Below are experts of layer 2 (counted from 0) of a mixture-of-experts language model. Rows are named router (the router's row for the expert) and show model dimensions 256-383. Each number is 200 + 20 x the weight over its row's rms, rounded and kept within 0 to 999.
After each expert's rows: "comes before" lists some tokens at least twice as common just after its tokens as in all text; "gets" lists some tokens that make up at least twice as much of what it gets as of all text. This comes from a sample of Wikipedia text that the model never trained on. Tokens count by the router's weight.

# expert 23
router,217,179,188,185,197,227,209,212,177,206,203,185,168,214,194,188,159,185,225,257,207,195,183,236,201,192,200,211,179,206,228,212,184,192,194,205,174,215,188,181,216,203,172,199,233,204,179,210,189,191,194,206,209,203,160,200,199,185,194,197,204,179,187,203,201,208,184,238,178,196,216,186,216,185,199,205,214,211,223,186,200,186,197,183,195,197,220,188,188,192,192,205,163,200,226,217,212,217,203,192,191,233,170,223,178,227,193,221,172,214,200,185,190,216,218,225,189,228,210,222,189,200,220,241,206,154,192,213
comes before: " and", " the", " which", " he", " but", " The"
gets: ",", ".", "),", ";", " –", " and"

# expert 36
router,186,225,178,227,201,235,207,225,204,186,211,194,183,193,163,229,221,212,198,222,206,196,213,242,204,192,225,201,169,185,167,178,204,175,216,199,205,170,160,167,184,209,168,232,204,202,229,196,197,184,237,159,187,172,204,188,196,173,219,200,208,186,218,211,219,182,144,201,204,176,180,228,201,237,186,169,216,238,183,191,181,230,192,226,220,205,225,202,221,221,205,180,186,224,225,220,202,206,193,205,170,211,197,229,189,213,208,226,179,192,193,205,194,185,197,211,220,256,205,190,224,204,198,172,232,216,223,208
comes before: ",", " of", " and", ".", " in", ".\n\n"
gets: "s", "in", "es", "ers", "et", "os"

# expert 17
router,188,229,212,222,219,197,207,214,180,189,208,214,181,195,171,198,189,199,192,218,263,192,193,211,188,191,230,181,184,195,224,205,220,181,209,190,163,197,192,159,229,173,176,214,190,228,212,183,202,182,206,206,181,153,239,191,212,189,198,203,158,190,182,193,182,217,208,208,207,220,184,215,206,226,213,187,233,210,219,192,221,185,160,236,171,195,184,177,171,194,191,189,171,239,185,228,197,215,207,185,199,245,198,186,187,211,194,219,178,196,223,205,192,191,199,233,227,189,168,215,231,237,179,234,252,204,162,178
comes before: " the", " a", " not", " an", " been", " be"
gets: " was", " in", " is", " as", " were", " are"

# expert 43
router,180,228,178,193,222,212,216,223,189,183,205,205,219,235,189,198,171,216,197,198,256,181,215,206,210,171,199,208,231,227,226,225,217,191,187,211,176,213,221,165,203,224,182,219,185,203,210,199,211,231,233,190,206,183,202,209,162,183,211,219,207,187,155,194,220,211,197,205,201,201,209,207,223,206,209,175,209,210,226,201,235,175,171,214,194,177,195,187,179,195,154,194,199,192,197,227,196,223,174,202,206,236,158,191,191,179,197,217,178,199,189,202,223,219,230,243,220,201,198,222,215,215,196,207,226,195,220,194
comes before: " the", " ", " a", " to", " his", " this"
gets: " in", " from", " at", " on", " In", " the"

# expert 47
router,231,237,212,196,227,196,164,210,206,192,214,218,169,195,241,205,205,220,201,227,245,219,206,228,175,173,183,184,187,184,173,202,205,228,190,200,201,188,205,174,213,194,198,233,216,190,170,192,211,202,204,178,178,189,213,187,205,157,213,198,216,188,207,224,206,160,191,215,240,205,201,199,203,218,192,177,222,210,258,202,199,227,154,188,197,190,213,202,160,207,181,203,197,200,198,161,161,196,191,191,172,199,184,218,175,215,236,221,213,185,246,188,177,197,227,205,191,193,216,234,221,184,176,223,180,203,209,215
comes before: " |", " (", " |\n", " is", " and", " –"
gets: ")", "i", "\"", "u", "}", "),"

# expert 39
router,182,177,170,215,193,207,177,211,177,203,194,231,194,177,211,217,165,188,205,214,211,202,215,206,219,181,199,224,207,184,218,167,173,175,214,226,192,182,248,180,215,232,160,196,198,223,171,189,218,201,195,190,192,172,207,226,170,150,190,180,174,187,202,194,240,236,217,207,194,183,183,186,180,159,179,199,241,213,206,189,214,173,182,180,186,215,165,146,188,192,211,195,187,230,209,202,169,214,191,169,189,247,189,220,171,188,218,200,163,170,197,221,190,199,224,232,225,236,228,221,197,227,181,205,197,192,169,187
comes before: " ", " \"", " The", " L", " A", " S"
gets: ":", " |", ";", " –", "-", " -"

# expert 40
router,206,209,160,226,166,217,200,189,203,206,199,210,174,200,178,223,184,187,214,190,222,215,198,211,189,172,248,202,243,217,171,206,185,189,218,194,202,200,196,216,187,228,204,176,219,191,203,189,162,196,190,184,196,213,214,198,206,189,197,202,199,181,180,241,188,157,207,194,249,171,212,200,205,212,160,183,234,196,195,216,190,211,215,211,198,224,224,196,189,233,212,189,209,223,193,205,212,204,186,192,229,218,207,215,184,192,221,189,196,198,218,189,200,201,176,219,194,200,206,212,233,205,209,224,228,196,235,184
comes before: "|", " ", " |", " |\n", "|---|---|---|---|---|---|\n", "|---|---|---|---|---|\n"
gets: "|", " |\n", " was", " is", "\n", "%"

# expert 6
router,217,201,166,202,210,198,202,192,193,205,205,198,187,187,193,216,152,212,192,187,220,172,201,186,192,195,174,206,217,220,202,231,224,183,191,214,193,190,189,228,210,228,227,207,180,187,215,214,234,169,214,191,196,190,141,202,196,176,207,201,170,192,230,168,208,199,205,199,181,210,212,237,185,193,189,182,246,233,203,185,226,205,193,241,213,211,206,191,217,208,220,161,158,199,219,190,208,182,194,203,173,188,183,207,194,200,234,199,200,210,228,192,198,203,210,212,196,176,213,233,190,182,199,186,228,173,191,219
comes before: " the", " a", " his", " their", " this", " its"
gets: " of", " in", " for", " the", " to", " by"

# expert 26
router,191,203,182,216,212,204,251,181,204,202,199,193,189,191,168,215,175,181,195,173,187,205,201,195,222,189,197,227,220,227,199,194,187,173,194,211,212,196,215,158,232,207,178,214,225,212,211,194,221,194,226,167,206,216,209,207,170,201,190,203,196,195,186,240,224,227,200,189,198,213,153,227,181,211,186,174,219,213,227,208,157,187,199,212,163,206,228,168,213,207,218,168,168,207,212,192,186,223,178,209,159,235,152,211,192,200,209,176,200,189,178,168,200,208,198,234,203,213,233,216,193,172,206,180,181,205,175,206
comes before: " |", ".", "–", ",", "0", "1"
gets: " ", "1", "2", "3", "4", "10"

# expert 11
router,200,216,184,187,217,198,199,227,182,179,215,227,192,166,203,225,188,154,205,202,198,191,215,215,193,200,212,191,182,196,221,205,167,213,234,194,209,165,179,179,191,223,202,217,223,233,224,209,190,190,187,162,185,162,213,195,201,205,184,200,208,222,248,187,222,200,147,196,236,218,220,211,210,204,206,214,231,207,207,174,227,171,210,207,208,197,210,158,224,211,205,202,216,196,226,227,196,226,160,210,188,234,188,220,189,250,215,207,216,197,218,224,192,202,226,202,217,234,194,206,220,220,225,192,205,187,180,185
comes before: "==", "-", "|", "The", " The", "==="
gets: ".\n\n", ".", "\n\n", "\n", " |\n", ".\n"

# expert 57
router,199,190,166,237,193,196,195,188,163,190,220,191,234,160,217,213,171,205,195,209,192,220,198,240,189,178,191,205,185,199,196,179,191,178,204,203,193,218,178,200,199,214,172,221,216,211,209,197,203,184,219,182,203,198,209,177,214,203,195,229,200,184,198,194,207,164,207,194,181,207,184,203,185,164,188,172,222,213,208,206,182,206,178,192,227,184,202,205,219,208,218,180,174,196,257,193,198,208,193,194,202,207,163,218,177,186,183,232,221,234,252,224,174,211,214,242,231,218,211,181,220,212,209,185,200,219,213,223
comes before: " |", ";", " |\n", ")", "E", "T"
gets: "2", " —", "E", "T", "O", "N"

# expert 2
router,219,215,194,222,190,180,201,210,191,211,193,204,177,183,182,218,189,177,187,180,193,156,174,182,214,189,215,207,221,210,216,207,202,184,208,211,209,221,181,184,195,208,167,202,201,201,202,166,196,216,262,193,209,181,246,185,205,185,201,189,178,197,205,199,215,210,188,207,208,240,172,212,193,206,170,195,227,177,210,209,230,200,214,190,227,154,211,158,199,213,204,205,190,191,181,208,211,217,179,191,178,238,213,192,189,222,198,194,217,203,180,198,169,188,221,206,219,230,188,231,215,184,222,182,232,201,189,222
comes before: " ", "0", "1", "2", "3", "4"
gets: " ", " |", ".", "–", ";", ":"

# expert 7
router,194,189,194,217,239,199,205,218,192,191,171,188,200,209,186,216,189,193,198,174,185,233,228,250,198,180,202,207,220,196,219,190,191,169,208,200,175,200,232,195,217,231,171,207,219,191,235,173,216,205,242,172,197,182,221,205,169,192,184,197,200,211,181,239,212,167,155,179,220,173,174,230,198,237,188,157,210,187,197,218,183,204,187,226,217,182,207,191,218,218,190,190,187,185,195,227,178,203,197,190,190,212,160,213,163,200,223,189,210,202,223,194,159,182,207,247,218,250,212,211,209,170,216,220,183,199,180,164
comes before: " |", ".", "–", "%", ";", " |\n"
gets: "0", "1", "2", "3", "4", "5"

# expert 53
router,198,187,177,200,211,221,220,214,201,225,196,198,196,164,212,191,147,165,186,202,222,178,197,161,205,210,213,232,222,230,188,205,169,194,192,183,198,186,203,176,220,166,201,199,200,219,203,188,181,200,235,180,183,187,200,203,193,171,166,172,203,194,199,191,232,202,225,225,206,211,231,199,192,192,212,183,223,227,226,210,201,202,218,236,200,187,211,176,176,199,213,190,148,229,234,198,193,194,208,190,172,187,211,199,177,214,212,173,189,224,223,193,218,205,203,197,217,197,221,229,202,176,188,235,220,237,203,216
comes before: "20", "19", "1", "18", "2", "0"
gets: " ", " (", "–", "(", " $", " ["

# expert 38
router,200,188,175,226,212,245,187,211,186,205,197,210,225,151,221,204,204,182,215,205,216,189,187,183,244,195,246,205,209,211,200,196,183,188,183,187,186,195,194,203,217,242,176,217,193,203,176,176,181,196,196,211,190,183,244,223,214,171,193,158,201,199,158,164,230,205,216,205,220,181,173,190,190,216,191,209,236,217,240,186,195,209,207,211,205,174,190,207,190,213,213,181,202,194,216,184,205,203,179,213,207,204,190,240,161,210,220,214,228,231,235,252,198,157,225,206,228,221,204,220,229,200,200,200,222,228,157,198
comes before: "-", "|", "==", "The", "===", "In"
gets: "\n", "-", " |\n", ".\n\n", "==", ")\n"

# expert 28
router,214,211,184,250,186,238,199,211,188,185,185,197,236,177,190,194,164,209,169,229,221,194,205,207,187,195,205,242,186,197,186,184,190,206,205,139,204,188,203,186,215,216,172,199,187,221,173,222,183,177,193,218,169,222,211,194,205,180,189,213,171,200,243,202,214,231,209,231,180,201,192,194,197,201,179,194,236,208,181,185,228,194,167,186,184,178,193,191,205,216,206,182,204,239,221,214,185,241,215,205,200,208,177,204,178,197,242,188,162,215,217,214,201,221,215,206,247,209,205,173,216,210,201,204,223,233,213,201
comes before: " ", " \"", ":", " C", " The", " B"
gets: "-", "|", " |", "ag", ":", "="

# expert 51
router,210,206,195,242,219,198,178,238,226,201,159,209,192,186,184,223,208,202,173,194,230,201,187,196,214,200,186,202,185,211,197,193,195,183,222,198,216,183,195,197,235,181,214,224,206,232,189,182,181,209,238,242,199,148,206,225,180,189,185,211,214,220,182,193,238,211,183,193,207,220,199,206,204,182,200,180,260,227,210,164,182,212,190,223,189,209,198,182,194,214,210,190,200,251,219,202,191,236,188,185,201,228,168,214,180,211,212,191,182,220,277,225,180,181,218,197,184,247,209,222,224,201,181,164,231,223,204,239
comes before: " ", "0", "1", " —", "2", " |\n"
gets: " |", " ", ";", " /", ");", "–"

# expert 16
router,204,207,191,216,222,190,210,193,196,166,218,204,185,181,206,194,204,201,190,210,204,202,225,242,207,210,219,221,209,192,202,185,196,144,246,197,196,202,173,196,200,213,192,242,211,204,232,184,203,208,260,179,198,178,202,180,214,188,178,203,169,182,235,170,200,180,175,198,201,155,189,219,194,168,175,201,211,224,226,192,204,228,145,209,196,213,252,169,194,203,213,187,187,215,221,179,203,230,213,197,220,239,182,197,180,214,203,176,181,195,189,208,198,156,215,197,245,194,187,220,218,219,194,219,216,227,190,195
comes before: ",", "\n", " |", " (", "'s", " and"
gets: "a", "ia", "o", "i", "en", "us"

# expert 63
router,205,200,179,241,218,221,226,198,160,189,166,213,235,185,233,200,196,200,186,212,223,219,185,237,160,175,204,193,203,184,201,223,231,179,182,176,202,188,213,204,213,215,178,201,239,220,209,188,204,175,206,195,215,184,220,207,179,182,173,176,156,205,207,193,218,165,169,216,204,190,189,205,204,237,173,182,221,203,191,189,169,193,215,210,191,200,236,195,210,194,211,175,202,211,191,217,172,224,209,232,187,187,190,195,173,206,223,204,205,232,238,190,198,179,232,217,223,244,197,222,218,233,179,179,206,181,184,163
comes before: " |", ",", "–", ")", ".", ")\n"
gets: "19", "18", "17", "2", "5", "3"

# expert 61
router,188,185,182,188,159,187,207,236,230,235,184,180,218,193,213,180,215,197,165,205,218,236,183,175,226,184,211,201,202,207,200,205,217,171,219,210,207,239,196,181,231,213,211,229,174,247,206,182,201,175,201,197,158,180,218,207,214,161,206,187,204,207,206,207,217,219,192,203,231,202,197,218,223,207,163,198,216,194,198,163,204,231,210,220,200,204,249,175,200,250,184,178,173,197,211,199,173,195,206,193,217,210,189,195,200,216,215,154,202,216,224,227,178,189,228,204,224,187,185,199,199,243,213,199,190,196,223,164
comes before: " ", "20", " States", "19", " first", " time"
gets: " the", " The", "The", " United", " his", " this"

# expert 27
router,215,196,192,222,223,177,184,228,204,175,179,252,211,201,186,201,174,205,215,187,184,204,197,202,185,182,177,209,171,197,208,224,211,188,219,198,215,188,188,198,208,207,178,202,204,248,187,205,210,201,237,163,197,178,178,176,168,193,176,175,157,205,233,181,231,219,187,213,215,194,168,203,228,238,192,198,220,214,199,213,217,217,213,213,197,216,213,170,169,212,199,194,193,193,222,216,156,218,203,192,207,214,175,195,167,233,193,214,193,203,193,191,207,214,191,174,202,224,202,222,200,216,195,195,230,237,198,219
comes before: " ", " —", "22", "06", " +", "24"
gets: " |", "20", ";", " –;", " announced", ".;"

# expert 44
router,194,184,224,235,177,194,206,202,182,227,196,222,208,181,232,180,194,192,212,175,237,166,225,248,214,180,190,219,230,227,208,199,180,200,223,184,182,201,190,226,182,193,157,214,278,207,227,204,190,173,215,197,188,148,211,219,179,196,182,204,190,187,193,203,202,194,226,183,251,218,203,221,198,210,212,192,216,193,157,205,202,191,181,187,173,180,211,188,188,202,184,174,202,203,210,222,209,200,197,168,209,234,175,228,184,213,212,201,186,218,241,206,171,232,192,224,208,176,184,227,203,193,207,190,202,230,194,205
comes before: " the", " a", " as", " his", " to", " been"
gets: " and", " or", " first", " also", " had", " but"

# expert 52
router,211,185,161,219,200,222,216,195,205,192,221,177,184,177,184,220,182,201,161,210,215,171,223,222,187,169,192,210,226,219,227,183,168,202,203,174,207,182,190,203,188,196,190,204,219,217,200,185,196,228,215,206,191,158,209,199,189,184,197,207,204,201,198,209,202,227,173,222,218,166,207,228,232,191,242,176,203,197,209,194,193,181,184,216,187,178,182,188,188,178,216,202,204,201,190,216,184,205,184,206,162,188,198,190,179,218,212,210,188,207,208,205,202,236,211,205,202,228,215,218,220,172,196,208,223,200,221,224
comes before: " to", " the", " in", " by", " that", " a"
gets: "ed", "ing", " it", " him", " them", "ated"

# expert 55
router,210,207,196,208,207,194,196,180,235,184,219,229,190,192,215,214,175,189,216,183,244,169,200,215,209,203,213,221,215,222,195,216,203,203,191,192,172,188,196,175,192,196,211,210,223,173,215,201,219,182,200,189,193,165,240,211,215,186,197,188,188,213,215,212,220,208,222,228,217,238,178,213,179,149,192,188,223,215,225,178,156,181,178,213,161,184,212,192,186,179,236,210,176,210,213,181,203,269,219,193,193,184,185,194,188,196,195,181,194,189,200,202,194,209,186,196,213,246,244,244,211,187,203,198,195,175,176,215
comes before: " the", " a", " be", " his", " /", " an"
gets: " to", " with", " by", " for", " of", " at"

# expert 12
router,220,211,181,216,205,221,205,230,209,225,178,208,196,179,222,190,177,166,210,211,210,165,195,189,193,194,240,276,226,221,206,197,212,181,230,200,153,229,212,188,209,195,162,203,182,204,179,170,201,198,218,190,205,226,194,208,179,166,180,198,195,194,196,182,231,177,194,200,203,200,189,220,201,178,210,180,200,212,231,196,210,211,187,200,226,207,208,202,170,206,220,171,184,182,225,233,198,183,202,210,205,227,214,235,179,219,218,208,202,211,232,209,207,214,187,223,202,239,232,230,229,186,200,192,221,216,196,204
comes before: "19", "20", "1", "18", "2", "3"
gets: " (", " ", "–", " \"", "/", "-"